Below are experts of layer 3 (counted from 0) of a mixture-of-experts language model. Rows are named router (the router's row for the expert), down (a neuron's output weights, with its number) and show model dimensions 0-79. Each number is 128 + 32 x the weight over its row's rms, rounded and kept within 0 to 255. Numbers have three digits each.
Before each expert's rows: "raises" lists some tokens whose logits its average output raises strongly, later layers aside. This comes from a sample of Wikipedia text that the model never trained on.

# expert 2
raises: ".", " and", "\n", "s", " in", "-"
router:134115152073126130104113146102063139121089117146056120148191134100146065088089113162153086100123114131094094079143155081073104193134195117107135138184083070095091124052174145149096103121077159118061111100165114083091076113133153109155105147
down30:094131104154101166154143140096086098115133155150081180091152151136157157124157090089145140109164106172136104144180137120126096114131189158120183125089139137120111125177087125139120132114139114112086069110064185120072157160111136143066128101
down31:142118167158164128157071118090176130088079103125103090096097154155156130120093144113100145139083113119175168156136095163162095150127068177146120112047117133161135074124142182138105120130146106182233045147095114116120125133092104138103149107
down32:125122144161146143123147151130169157135096118159070113125128115173109111136091148074089073138208131172156157105189139140117113143088168153153105144151138096136136093143164135131191125145191078113132112082065156093111100119176153160144138088
down33:168125107111121107101147128142105115066141155155189072118148145118137186167118098087135135191103117150109120161161097122055115101164119127127166163056142170180142134149163103164105192117217146131245182110139109188082180098096118124121109157
down34:143189107117170167153153140182158091151100109134101117081054152145124147150130130062167183138145123164175150142139111160125084132135099183108134123049130147143129092157084175148143149125116093127163158144139217118116169149162150203085158099
down35:089123129117101158189157121139171136194156147154151122069089160071156201120115098079157154161118181158061107160102136108135112131168108116144115067150129191132147131173079119154155119098176148126186147081060169125077166088125144125146167156
down36:110153110157110172101157091142095136149093093147089095158103142129113128104107109125102137063138224091138142166137115125106147104196137177127139168127134091104110143124132108092079114118212063141120177086110099110126113099106117123133151110
down37:140102094095111099133139085105067110105163135082112166091143121094179150126161117180196148083153107157112142098132150110131122103146145182096150141081117116080164106130171053106193146143143110111137194041129144089142140128125161103117178152
down38:092105129180140157139137116165120108200149152096131128164100094119187092118101129108049140104122115127114177071120122108129113156107133146150143143105165143127192082212126123147143115116127090084208128151055111144138148092187064173108166069
down39:094108193142157095153121134161128233138111094157146110152118130149202093134146172121135163133132121148116141113081057141172123143118105111098158141102152058143092056130110145124127093118099137170129146125104140136114139122161130215072132076
down40:181131090149084161155070138171115156181143107141121111108108125106173147104114095133156162099133181090166153135108130107106091123112129118151138095112089050071149090092130143173185128123121138084140149112166186087147153131190136118059146122
down41:096100111166160189064140135136158083174110137121170091154123152141180078144158096133149101150103143068146076100131113142182161095080083100177117166149139129100142152092142068116105162143087127153000131109165150130157088138098156131109114119

# expert 14
raises: " and", " ", "-", " |", ".", ","
router:146073142067106122093126155082085160128097128108080119130169147091156106083085124160156088097121081139109078088149161114076095186137179085081106109191085078088127118075164141141103088132081181138073112092185115103088078083126145099171121104
down0:117139105181081149114068134124135111186150115161168122145146114131105114131141124162081145167117125121147155181110137138094106173086144169151168140095131104142161161115099164179108184136046191104175165151137128098088099182071096148060105134
down1:042126103063133139096161204168117130079154127176147177026171133128148180126130114129125131098127127173121112148118150146091135123125129135137162162070118101076122138113065159144116076094176103134101168137138169154124160141200096099119088140
down2:155096106093078126073134153146042129082189095158070182156115135084101112133141121107117157142138151160076155175105165081132088161170156118132097121125128136141150107150184066146157108150121155154180118099136081124177125113180073187130188145
down3:160162140097106135213100185081154118135141132083145130136105157126173064118200154164109099095139143144114111130131138099109180155124101058101070080089180101137114100122136140089122165111117150096118082141115096142171078076070114141072121109
down4:063076072056161120105132059099105100101140175148074160104134116149129082077036160116105130114128141121154189182077164157106105125136116107146136182110072144129160190117114105091150129126166096085154111105147164115143130140178099134086134139
down5:069099168123154154142133136170130148170137168140094133090149148118177103140046193147110083104136100168130159101128168162113088157140106110075153088178123116138097106042145131142151067122084107179070141123131169132171089127147143139117187141
down6:095173109197110133144141184102150159144123107134149135184100108114215161182112162176154150128197117151100177113106127084141150168119100089144082172108168125128105099176157185107135121150125061153131161122117126204131139150099172131095157087
down7:120147112085092081095153096097125060128122172111104129122108094135151100096170127120130217124132160096064073135104126116094080148109086104107121123216156086152086140107113142083159144079092124181130102102172122102101116144086161125143114193
down8:160077123162117115151075156155105075162076153072106125130127181161158058130095072117092121154092145217136159155156116129158125126128146065171171111193153076089104113142150160122151125103144091149088139123128095156111112110090126125136129125
down9:083153132151141144159086171137125162150145155116101110094139173086190161155070184133114166086163140110106085063154161124128118170103055119098111133143155097135112094078118162123136125147065132150116105169205130144109084147094103135140086122
down10:080111168078126115139073147101112092116105153123076090104204186075074061151130146146176083080099084118140119163114158130101069181137189136125192106162118121143086123124115079111110151122127095135091113144170143144105107143143112129086149149
down11:125113172089134094176112098158137178137116138107126105107139128097119133121101113149157172103130070161152110036115100158149122120141069145115049174184114115133066133142126093084075128140114087112105115087169107147084051133112099120150158117

# expert 18
raises: " |", "-", " ", ")", " (", ","
router:147085153067103140079127144075106149127092127131078100117148161116154082054086128161139097122106083152089091097149164082077113179120143104086127121169097087089110138070161148151098105128080159150079121084158094105062079069103136108162106098
down7:103148152125162133102094136131127177136159125095105156171113097136146124169119145097122127101128132083166111175134112186102140143108105181124130119000132177172159118090144136109097136088195140141238115116075145156137113169126113130164131109
down8:090135107112122108100121091126064144109139157101099156158126143098234161100103168121153101106149155092164103118153151114099083098166105187123099106150098169108145132136076094096081139140097085077132101182149129164067107138082142052098106140
down9:157157148125124149103099106114139139152145134119126196090112146161091072175155186138145171063107122135151101121121123147145103127168119194121135050109130155113129096120144125105114149042145058088200146170129098128233118118101084117128221121
down10:168160147086135117067126146130151182143159170140107183130131158180154118117126153076132152155063121069153133132117129161139114117118155089143176114201191091169170154115090104105145106095092179105068077130149149120158123135061112156108079079
down11:114135139128149163140122086025091122102115104102108108059155119081068090149104125147106101127070123091115144119147122150116142110100107085089135155236099135068114144096146120155128145099118131138042109148124126114088126068113151113132084135
down12:084077084132096081095100115097107132080114125138161108114164103123120153046157083174097116111146089120077125087101146118095156103089131132163164095189104139124113161212118114144145117161089178165064152142192128148063143094140102086082143081
down13:096146130187101104118166158139132153107131100100076174109066169198156078120151133105106116125087132125145118127052148111160114176093097098088104124092074118134175179112127130098099100112152155112180146146068206123111110142117139161152164125
down14:128081157189179145070153079107116174124117151142176129184153190144119113167168145101120136133094058159132152116116132130174102123145078071152136158148077141182120120104138140126123130178143150142136106149185134135088064080155132129137142131
down15:073113147144123056130108101109131115170161074175103179117116114200124131164152112135097072175121101071070092124120097079146164115066168151148145075108133129149119126144074101158142158130191117136158115116109152126145133152113141130122087107
down16:100065126120144136114101135096114118101106114156133069149126129072150149097090080105139156125142107152096110096179129153130182147115177187111136142161103157141092123136158100166125136127136115058224163118187084146082070154087128134170149150
down17:082147106123137128095082120121094120146108156109109077145090117113152132151095180126106152148108129116174141147146210149126021104141119148158113110159130128179136128090137099124100164132110158123137152175131129123083132111091094138123108088
down18:087130117093072089112148121115141149136134197133134140112149138114077113123136162155161126088142110133121137146163108115071156123157115155095168117188127184067118114187124099150136120148126165136088133153197157122132136090119162109101089182

# expert 4
raises: ".", " and", ",", "\n", " |", "-"
router:139082145055076137126135139073085141168081137092097086115186112072118098109082123179168096118130093129106078093148119134111099170133178081057121120193074083084132118097163155137110079144078182125085114096176095113102057092137150087158123100
down17:115105080083143171109187126148160123134155077128142148150054153217125113161096117105092059147109109118156117129125131157151136128076177151131175159119105088077105162146155098124137139193142170120131169134123142140158140083148076126144107096
down18:125112111109178137105108129104172142191131044133124161110098145131122137179134094124119112127093163122147144121142153099132096129123139154138137146130134106084176123153070119126138190165179135157146154110121122175160069115123163109163109094
down19:147131151130151098192100136101108132189093077112138122163130083119098129152118083093116082139173123108138087093101104137094134130131134136127116119092125156130112158090117091154139102108145155118073130131148131141108097169091169102095113124
down20:138170159161135096163101080130146121088150120105108136124110125119082195077171183139164134115149137111115138182145081083148119147122153137131105082146093165117115100067137123149109094105111079089016116159111127077115095113176111125080110135
down21:118145148099190098059074110115132139163152143173132152125093136102100106112090100132158108124117113147146102115139104120143150136051153157151135127144113077092152094156116188109128180105102129130134137126120162033122115153143155114093146073
down22:123145123176099155151150201097161084201117155148192124148147132126079157169155133111099139162163118109163162177092155173113152157180144130144118165119123110124126123127147109098092118122126118137153147185134166132119161138144165124148152127
down23:117129123141098124103136151099140132192116117135143095119134161089112133125155123109123134071105150121120192126139108131090127207132133131152151150094160186134110098129136063110050123114168099155176112196135089130096099146065172133151097133
down24:141068077116140148090121165136089109125121146124119131110099167131187162115103121113158155127126158119119116137182188105042145166109157089148197111157073153088144114126112112152127093177108087212163145156057132181171106118121158110085093168
down25:088081085161137150118135117115215129100110100057102117112147132157152085174181112105099108128139079148163075163106113138148148137165127154131132172094121135151078136094084143179146092087106130123111127095197190156138131125164161146106171106
down26:108069103129111144125104155134174140137120140155143135133173128142166146095143169174121155117211113156121114153052078112153151107131095092096057164119197151117126129108141158121152188066133144151089153086134143125147141215161135099158150129
down27:133152135101140119105109096188109097132161195149136093178161188117137080082072137112159087120127126121115102109155147094152092112115157121156113102119142145177140111148149099143144187101138146116137137115129113107250148138075114164075176119
down28:158104079096085158127103078145174085129125123105109120120128163121142124121110157070110146157132082137167140108107119082132073136124128093144139107090122147060134100120142137160141144078188068143157167146078148165217131110135118135077140153

# expert 20
raises: ".", "\n", " in", ",", "-", " ("
router:144088146074117139082122157095086148129096127124075103128182143090146102078085112159158076099119101136103085091155149100068100179126179104104122107183079073096109122057165136152116080137083172132067109094169121101077078084127148101170100125
down4:112159139115161117113104208126145146161145095164145135094151145161174103134110111134132110139099045052136136103157136101141137145140128115129130111181125090089107097123095113134200116075102136136088000116166156120164108125116124146125111118
down5:108139076116114186113096162157186180182139106084116160084101106138183059165147073177107117101105093137097122141095112112112121173125071192169164146032074153093128108090122111210133099166091148114144140073131073155100113122071153126126147155
down6:152143081162150110140167048121175100080121136126110133095153132143083172140148149150071107124148166097185109194159113171178103104144096171116106153030092127109155148120071143074122164176196131081205156117136146137142177129144135143116151149
down7:119169147170124150116127131157110124150161143145119112075157146100207126120106096075098180148150114131129082105097114065109143148114150120125099152058131116096146133168147112210096091133090076073199155143159076150169136160109106128115106159
down8:127097148090069050137168084155120136076144164120159173141150154081130118057082191113128142120145167176077121128187123087162134104135194110158163129219053142148173153128146142082137073105110134134086098130099074084139047109149096075142122131
down9:097140075135175162125090161143130138127103131125133102123093113100112171126116117180159138117147100164127135191125109120176102093106141116184231151126096131111110172153167145122084174132109114156058176056139153121116093144177107130140156090
down10:191183182173134116137214135193214087091093131107139110150077115169103105105136116151085115146121139115067178144108160130154111191088142154124146133134085106061166174137133148098125141123166160185167121155152120125158125047099142135124163087
down11:075131104185142091123103097078152087148133091175151068126085124160103108144189146106119157147107071130128117135128148157150132150145055080115069116109120168204166101155210098110124121136138160116131130088108141102124175207113128168087135114
down12:202097152145125163143174119088068149132166183129100093115163085092157151131116115108152144120166078110103174169182083183122145156136133122125063147091109103148205144173135143133166086057137125125157158095081192126128122136138138118133134196
down13:112063105085128160140109179124186191137130135119120176147101151147145160185107141124115170137078101147164183116114148170115124099056122135090160087114115077120111121144126132105159156165172102130172139090073141139152161082125142084113145147
down14:142142164118103088085120191120084125182131168141166101177081153107206083134121165107114168142132099150106095110127102121186142118060113142138133107116178142133176123088093176145120089069113114128146104088144139132138124138123141011127108134
down15:137134175131177162120133102114095127127120147081091163103144202108101129156099138096154120148103180128130164133089135129164160095130107141110111082160080161132182120216151138110113204080106060122161133140122183156134101110124141114106115131

# expert 9
raises: " |", ",", " ", " (", ".", "-"
router:171131153106124096119117152135105160145125106114090090129135151107165121079120119165127088113127094132076087065132150099101082215139156095123093120200084067085107128115167138155118096138076181120101102105165092081096060079123177085160105116
down5:078133152137133138143123116101133131154118086158154136157154175209197093118151118155046134116140105126127137133092085129149194151072067052133086126066077176116147063121127153135144141165113130080069104135058175178160128162107172079101200131
down6:112113151127172149089126103064115060135125142123163153065161168142152171133076079144138117151164131147147128128132162087080154121146140173123154088095103119117090129123185168154107136143176152131156113136102051163072149107115126096097093144
down7:105070131186088111137115142084094116138127164137207170141154123148086149197127116123151172157112174139133086175130060159097096119115117128132107110111110132139071198143114154093128128132131066127231139148094127136167161153154113102113157120
down8:113081121112108168089115210148155050148150123096134158126205123082169159150094128120160104089090064116170116155119109124160086167156117126102162130112180172164096092172058111106140125145109171183135126173118165149097181125139126156143108101
down9:084122124105106100088067145114141162098127078139122097115102124083050089133139130108142107084083127123107096131105117132147148132178143088071113111128159215175086196074138118151117122149180140131071143125142066156127078160130099079181142118
down10:152095146161124131097144104111203121109110081077132106110080148080056174100088131110135130116098128229111116172094101176139112144125124142107147148107212130101157125106178107122114073175186163134142070088145131146159131140088144101175137143
down11:162130129174150125130140134142208126113089143176109116118140097088096112132082108120091130136126203132152071187106094177123103110124126125088116136101103217143141071125107147086149168144206160156114109139128176130146130139180104155164109094
down12:159097161147128162215145116113103091132127130134096133146138119093101079133164107144131158175174175174117150185167153135122156129104118196131149119124109144141188078147080130124108159095116140104106122224119127071117135131148140083131095160
down13:136091093087102096063125145141061103135058097158104137145147086093171146118159133139139166104108072073183151086165125081115100107132106092087135123140126080137111070138148108152132105037105131098138121061102125123096071132104092056109112091
down14:099084084177176146091128132122107148132111135157135146152075109120140150093132107119144185161117055085136105144127157124180067134161176060171145126217141082124131116111162162080096128119123133132039105118110113154150140081095112117132124099
down15:110116098174085126119100125131072095089085176168150136087184124132172124155147177152094131168107166118141132130130119137162148108040108164165106112097159101143142170175183158115126073135108086036091131171114184082066153113156103104081168121
down16:084132110084149116062124115078129095178105131141142142087155123134087130099122066155149084134158164105114172112178121051103114102151129154133170099153120148133208221100155118155143116163178129177096134152160186164086103087130064106135107103

# expert 7
raises: ",", " ", " and", ".", "-", " in"
router:155072132084128127083132139081081151142110124111074108116160155097147107077086125145151088090125099130111083086164156105069102180126171097089131103192078079093118126064162133126122085148081177145081110089178095106074075081113158107177114100
down16:119170112120141170108067195152131109146103126145121082140201151122113186099115157132158136167147143113105106143100088178169089186159154137088102157164207100144134119144118067165121073134091089158136124119148145155158110207195095124179219144
down17:079134123137167129083166117085152141129134154046121116127151133182122145116170157122171115083125117096083159133169129142160102110106182150123139135145090097088117091131148167131126149049124156118134119124124147123089158066138148145139135170
down18:190123125160133112088097158100113130099131158103106138124101133109217125215092145086077138088167112113166140128125090176180081138181096154117101159151139085140188181106136091137117148100163179149145118106113140106082122165106142151208091163
down19:065154128159121139163107138142108204153097160131158132127123197107134107057121091141188124136090052151089136117126148133133144134107111127136072116205102115110117082142161103190145096170036083147117105110132133031084117162130120116146137137
down20:095175149173127160171159046144174097079095105129119097132181111131168102159133150086167167094111102113127195152097139146086096095113121098184096154076167139120156082169163127098216102121109053153144124142108102083137149076091065135091152135
down21:101137207185091151120164120122140108067153097146186121194166176098101189098131149141096114133168150122115178084069109093115156117111137182167147106035125155148140128096143169077134106150142121133201158126137116150114104075114140150070162134
down22:106120094124151132122156099115155156164136135129132108057163128101129096117118137145106151084178147137106139107156109121104140208112125141094123128134156136130126071029081152126136079076122154189142140108212127131065055081127115209148138174
down23:109193123146133170152162093174199147101072101177144105159085165169120109043120150092142121120146160137077094096106096077090178172115143119109156170165103139099079135134119106085108117156118149167102210080147111121140087079145089094112109101
down24:131062120152156116119091144128152151180098236121157105124157105154120135141145134100178161117074174134098051164123083158200136114184162111106131171140133158164138074148162149102137134103091099165131098138114129139097169095088133152103118123
down25:147042142159073131124176097092162076099134111105136128093118065134168039104157146115174111073074148100188133145165140099101181100115091191167151135173157163119064143048177122121093129121129122142133124148104076116158196063142110103122120156
down26:111139150105051126140152134126135119058158087041170111135101136139085069145126118094109102098084155048226146128103137199134104143146148183138127155089097147131147130171126156160084117128122154082244133112113175079145143161138125157160153118
down27:080133079179136133097128173152204105096105114132158128171159092196128137166169108127133137171107106115134155217085086150133122161156107182166148158041148136137162133171163137159097123092170075117188189142098169107135181118169087170111189132

# expert 10
raises: "\n", " C", " M", " R", " D", "g"
router:134095139074122150092101151084078154112104143130065112127170156082150084081090112162155079114114104124107100094151143098074102193135183102097127117179086070087099124061163142159126099125082178121066098098178109096082075080122135106164112131
down11:141142099127099109156127210192109127141127147153137153099091124131130049117163126085157111162118129173127144125103161163095077155079048149175144205194110143096104133206172120207112113087061121108075088087163101102131067119141066137138109052
down12:104060131129120173193143097146174182126135104149167123126155103128085144098114139118102156121139183125094129129141160144147089140120079083108150183129082131120167109138157131115104117138164131188205116110127121096105145133084094177137086152
down13:069085121126098159126111142131142060109132008159136119144083129148211082062161135146089076131125143139118151053125139126088090198119134107089129113129115140122143129138100131101155124129098127140060106119153120140174058153113131098174057124
down14:178152155095128148114158127085176167182135115107120139126143150169127107146151117157084109178133126137123133089151128098060150106109154156158154176248084090108118155114101159198140137078088126165000132096134178152093072078092174097158117133
down15:138129102077104091166187128108155165146103123116116119171193127103178132189138124112173120097101167061187113187131184119099070132126120184130158205124131146100131124096109183137135136085060080090154130164119111119150164126190124120110192171
down16:155137154107180121106172162119076062086084082083175146107162195138142133180133156183091089143090092194159169097140121095142115116111097148170095137152104119141163118126153140109077100147144113186067151087093077136108126157106151149102116132
down17:174140178153147073120093109109134119124065173129073176128102091070115145110098102154104152144080133122094133124106149153103162077107126155131195108181102134172122051120082135146129194198206121169099139119119124169135144111115091139091096150
down18:108111101065131140070092130129081172121209101162170117114117118063117133130159114124108137111136096092122079070077121144141133202090153124150161189089115099062117147113126095128121112086163103137129134121089094123174090159123152132126095142
down19:134110130155112127104087159107157189089135140133146158115155146133165106085152122108071128130116106151115119101153091136109160094081134074116111079179143060128153130132074108062148164118124081111108086145108119172162069163123053156141106155
down20:150140125121141137104115155183096105143148173146159140150106156188094120120121101105120082176077157161131121125065034175126151138099100158092187103054170109132159151111087113105135126109164133103106124096129140153122117217114137127091153169
down21:120125131101109096092104166187099090130146136156124118129143096078084130116143144140113174091142064109063072095083155141135120170107096156134148141130145112102083135113113163108117120143082140127088102091173101063107114153161150117108149108
down22:173163200072156154117137127122141083186111157118162119143111084105141133115112155156164110139186107151193128164157207071189123071131164173132093145114116108141099149126200126074156127140195169093113122150187096133170139089159144168101107120

# expert 22
raises: "-", "s", ",", " and", "al", " |"
router:151093156078113109103120137120104135115105116120061112136172145112160111092079128133144095097112093150115095106157157117078087164132166100107114123194101067105131102056171140144104077153099189117060093104185125102085086106135150092172121105
down0:127162142116116120107113103138115046099074156170107096118116152093140111128079189146166079091133100161071110162164145128094131118167140110104110066136120153112136123152156133129171095111091117098099118154171108127110089141181111061129114098
down1:113119167072096043072183152112165163091090114128156099179153114182137138207119147109132134199135078083136158150133146080121185083167117124144068106144184101131145120185175128147107152141106179091101116144108118174073099082118146115140112105
down2:095057127118095137125142121151021116093148148113103144117096147140181152091141141160149102181149129111106138162111112149152118083135120144116121117189149161148162160125120104139177137153212144093094061097150088137122113090113091143170165128
down3:095096131112099139084169121058126079107098123098122122126087131111139172113140147107116157170109138090134186173203156171115124118087127142138155162160106191105120102108104077121132096139189137136170111081120136177097140127169130083140171132
down4:083136148128122162149150083160136129097113113195195065099104143165075123160095124144139101086110193141086119068128135121085182131102175135074154114036127104108120121162174115120140132111081185152175135098161162154100155101095159103157072118
down5:127110124128134130154090136196088130108133131085147176097142141153168064126111096104036108155079143160163066098104144194084154119125179081097144164082118155115112170112113170152084138094149054157136115120135117072163114151130194097069169173
down6:149184117120096095133148131203138182150127116161172159037129186140173138073101084157133147093147116154094081079119143109100103117091108186131150135151114149153139145177123154172095123196151153116112141120145089118082081143146147123157154170
down7:099091183113134068056164180087214136138100154162116105156128083154170115139111151137116165166144109148151106088138120156142087131120145187114106114190126110134146135076098117158127170086059142165084177112103160142170122131139103128135153166
down8:128123072139142096143148136164139125153146166127118121150156114147162108111041164123162166185138096199165191144146096160096089073153083102104117087103138170130119166143126140161187058149109136116078150169048135162168120158128124144076172161
down9:114141100119136100106122090166113200114163150147185123145175159098111192151184107083140071143144129114151133115146098129112162106123113104136101163147037084106123114130120063082160123119135141122132161110085149166140164064184149157101179127
down10:114139102110128104188132144173150185131139125131133119097152150070160095167168163097104128153157156146170113167105116142126136106130115063158128147117118112125140114179027149112152103154142153103179111141105156147136215125153049078107163152
down11:154058129126147155130116140084093140132175155101123131166134126166142112136120112084098104146077105129154097223139091060152082074094144144125173219143188130125147125115144094161128098128164180115099161115103117134093173092102122123113169151

# expert 5
raises: ".", ",", "\n", " (", " and", " |"
router:150074138089088133112136138062085159154085116092081101110192146079123094099078121160168095101130088124098074087150144124102101171143166094075107102177059085093118115076160130131097076132070186144073115092179121108105080090141162115177098115
down7:086125180107062149113097123166178145168086108101139228105191123176127146094139147075093138137172117169140098158175145084130153095108152198143116095161090101120143121119128077127064151121158150101137233147106134092121092092118199128181172117
down8:145107101113149154135126085133161115124149121128179119101033131187070138144116098080063153109091127127105117139097153152195137068106079117123140113087118161107124087105107166142110137092119123150170140168116134144177136206142095136076159124
down9:118050154129101115134121041109069108108093151151119110111150114139052148075105119099108182137056127156167121162203187129099113095146164098165120125076091140163097188111147121166099135156129127072183083135119175124130123147140169078150163108
down10:138110130132115187161084093088066118073185079147040104067132118107134090161148117094152124070153096114121080142108159156116161153094137130111120181155117114111117085126140149161109088083182130134113097142039087139173193136170139091104042100
down11:183121062083185122110094134116162150107109154087124134090096164125094161187143109162157120151093132145108064140102168164136110146102120154056113083134126139142154137076113133101094109081193107156143161195155179115101152110142106176205196173
down12:104093117132084123141093120113089099129116142194088151059128086100134164111158146145079125155155109127130099161183145125104099097157121140159120120090194086136071145128137130146117157111126139148193091124092185074120196139130127122141188198
down13:135082132091106172110114154095125184161092092123162138129146115137195103140098147097129116113099087139120170123156092124099131142141121099088116127226123066072117119077149106112045115134122139139000150120126079128145080117168119136115113120
down14:170117127155117135150141088127045096130089174120143140107165105051182163056184178131157138131193152148125167124127146140084122137144166099159105113165164151105090102119136173111120154132148117136069122088092102145184102157103130052096147177
down15:100154127155098085102168116097050148127045132141161098098150144117096131167164195128085172093070098095163121095054151134151155122098132101116066126148157079148127158180110084158143097156115139144177168095147149141092157118109132121156139159
down16:165074181149154156103063106121141166102148150132124164124040115134154141102140044080142101168094160136145141182149071078121069090112133140080143140148173152130098115109110135143145156160140181112146121113090150161190138144133178150128144123
down17:126107138126152146186105083085102126131183108121092137046164141121164095115041138103122159132145120205177117129144141115165135071146081129164112134136112159170108149162122135176141128066098108089125116134107079164145101213063117038133159146
down18:130143110110138177094124177088107080175158154068146155069145143202162109159143053144156159127174136147138137108146066119108158132185122114165122167133074072062166075087090100094122088098174164109085117139116101141116059127128107104196061167

# expert 19
raises: ",", ".", " and", "\n", "-", " ("
router:157103136073115130089130150100089139135103137131069110137167137088157108084081122146150083107112107133105104095141162105079092165136170103096113110184084063088097126075151140162126106108056181128052102099184121084083098090105139097160099131
down17:064144113124138143138133172149129123136125023075136162093129108099124188184129111111086114156082147086139163135138085162182149118130063182104121088108134139095131135181112048098148167137107160112113188178110115153177108154144171140097166139
down18:109125097135099170120120123110126063133130130126125099166199102118086198173126112092213105140139095233126112131156120105182110106171122115102108138115148150101138097147186107135106104105168165125151140101106124151162157063108148160138229149
down19:144161107129128089143121072140139120103166114127223144136089134122139195117128158146124109109117139158146123153188075082191151100105085108127115103092148168136200110177097076135136154200129081106150172148121142153118092096116189156147092100
down20:106067175087138158096126092130132185139141045094096197139089097140116106120128161109109176064104135135111150138116198106110170099132103083094085142130130140079133147134133099070143128177118136088137141092174103137178134142148136161124134137
down21:143202150149090092086112146165071183127050110101148137134144158130162139085153126169112096158059151087142135083169113106131123140126160130171106097234105122120112149119146140150131130133092126136070061117180126140132048055141138153109088135
down22:147093092107154177188093102106151119119161147129116161162086185125149079121149139141098166134160149121044164115105137218092177176149129141123137149128159129154128141121146167121179121094103059155079137112180146098132149143109109092197185091
down23:067145114146161092120131177160177144108174138165136091201146148113143125121150102122128109160062119145171173163177137117149122133063148147106094079154153156102151119094121138122120101100191096078055119083182156104180140125136095104162191110
down24:076064063099103119188071093092185135107097108126130092077111188107189138086150145122143124158168170143106097129168106133091113088104110149089151189089132105141102091105136211123151134069131060135145141120169116099195116181104186085158120113
down25:147139109142185182112134151102129127164171120142112113132137128129089102159135150040101192132129066072161152117125184095152092106171151120160141099113189149135090141188125112207107075156161177148114116100092094141137207124070129110179140142
down26:186129101098156135106106126072073059137101045145127144094140157142138144102112176123114102182101148120067071137156148101147154124077118173123147138157134149086123090113137088130059152152068120179139155170172137162130107128107165131233151165
down27:169135149117139138111100113126153154108153092167169133132100149104105080196136147119106136148103083129148101140129051162165145124167156124145147146016150131102107116066120097107143163130137088114133141170093151097212144114188156144135210098
down28:152133112138104124119179082135066106157092152096102148081124099151119158089136077126185126094113129165093126101139124143141137149190095077173148109206165094096087151130138120101147140131135162105108140089069128153063050142097110098178142091

# expert 12
raises: "\n", ".", " |", ",", " in", " and"
router:152086131111121131106098142079066148125134103126084103147183143078150094102100114130155088106104077125087087088152128106073117194146186080092095136175080072082126130073176144139131105122089171130057111092178101083102098108125132105155121122
down16:135145077153062169146144115145055139158158112152142136099057163106139111131153184103120139148126111222147157114090096176164134143201128093162092138156126141163072100087160091102121109118064130078118148228115097085127056124083090153113094145
down17:138140186140119121118166136145106177087149054103152127147156152122093120065150151166151114119086077100169167091080102096139158159099152105172105088146215154179055148135153119068152096157141101160070121110180137115144138160074137154087110156
down18:135089132102130178104082131104054125147153136116110162146153117152129129084212122091060151183080073147123100106125152118103180117144139101142095135125116098105119196180122060109141149172089114132155128137104113092109078165135120162105104145
down19:114143080178104147189103139165154150108088151160169104064148145207114010151149087143193177127125118151140147139087108115125158120118171151152093106101126127126096150089137151121145158123149135087075086139158080154147112158077100100087095140
down20:099091108096125112119123148098161080126119156109093118167127113172137144110101127171160113137119147098225165184156109153147119128163088081143123043149154073174188119101135151109148214134152121193124121122169138208133083134164097081119192129
down21:133072116184159147165162151142111083163137172126169168214123133096127100102128168131078173136139149105152034114069121119143055107088159165131163148156193142180150149122138139164150093164139116112066091105146179133120103166132089163123123131
down22:156121119157186181139147097150124100118093139196118101074126157188147117173065122128133096163120149165178117125161127167131145140130101164144141203138166118104138153099106119201092140104104132111149170130163121186158178101069091163107177146
down23:122152086120191155083156174118166079110121093173142116122057191159151116052130129163114097097074121148187142114100114111139197154103117098169161138135069112048129155116104094161155117139117084141111168122142149164161121145076156159159141112
down24:163117179132115125124071113096165104181118069137076136123126175100091108138113170079094111192136145195081146156104145153112149122198156165173095127054163158102110120092110119119112134087088101108167113136148226122176104114111138080112154186
down25:113141152124045089109133081130171122113185095141159157093114092114136133079139155166114111120125134147171123171114098084139115145046146151167129064174124173139035126149150099111150139166141115114114127125120129137093083176116109176125096159
down26:116129124181147142191156110154105124097099084124161080113125175108157165113157104191164094082131154132109116074117099146111154124140094098140124138146153124133131103189181121091068134080085120105161181103088124164034144079104118157125119091
down27:118112124165132212112059176101173158159134100148149132143146122198165112075091176130112116137128066146183119091150090138077113161110142075123138070064195143123166165127144114143169147153170111108132106146099112199188113085116116132129111103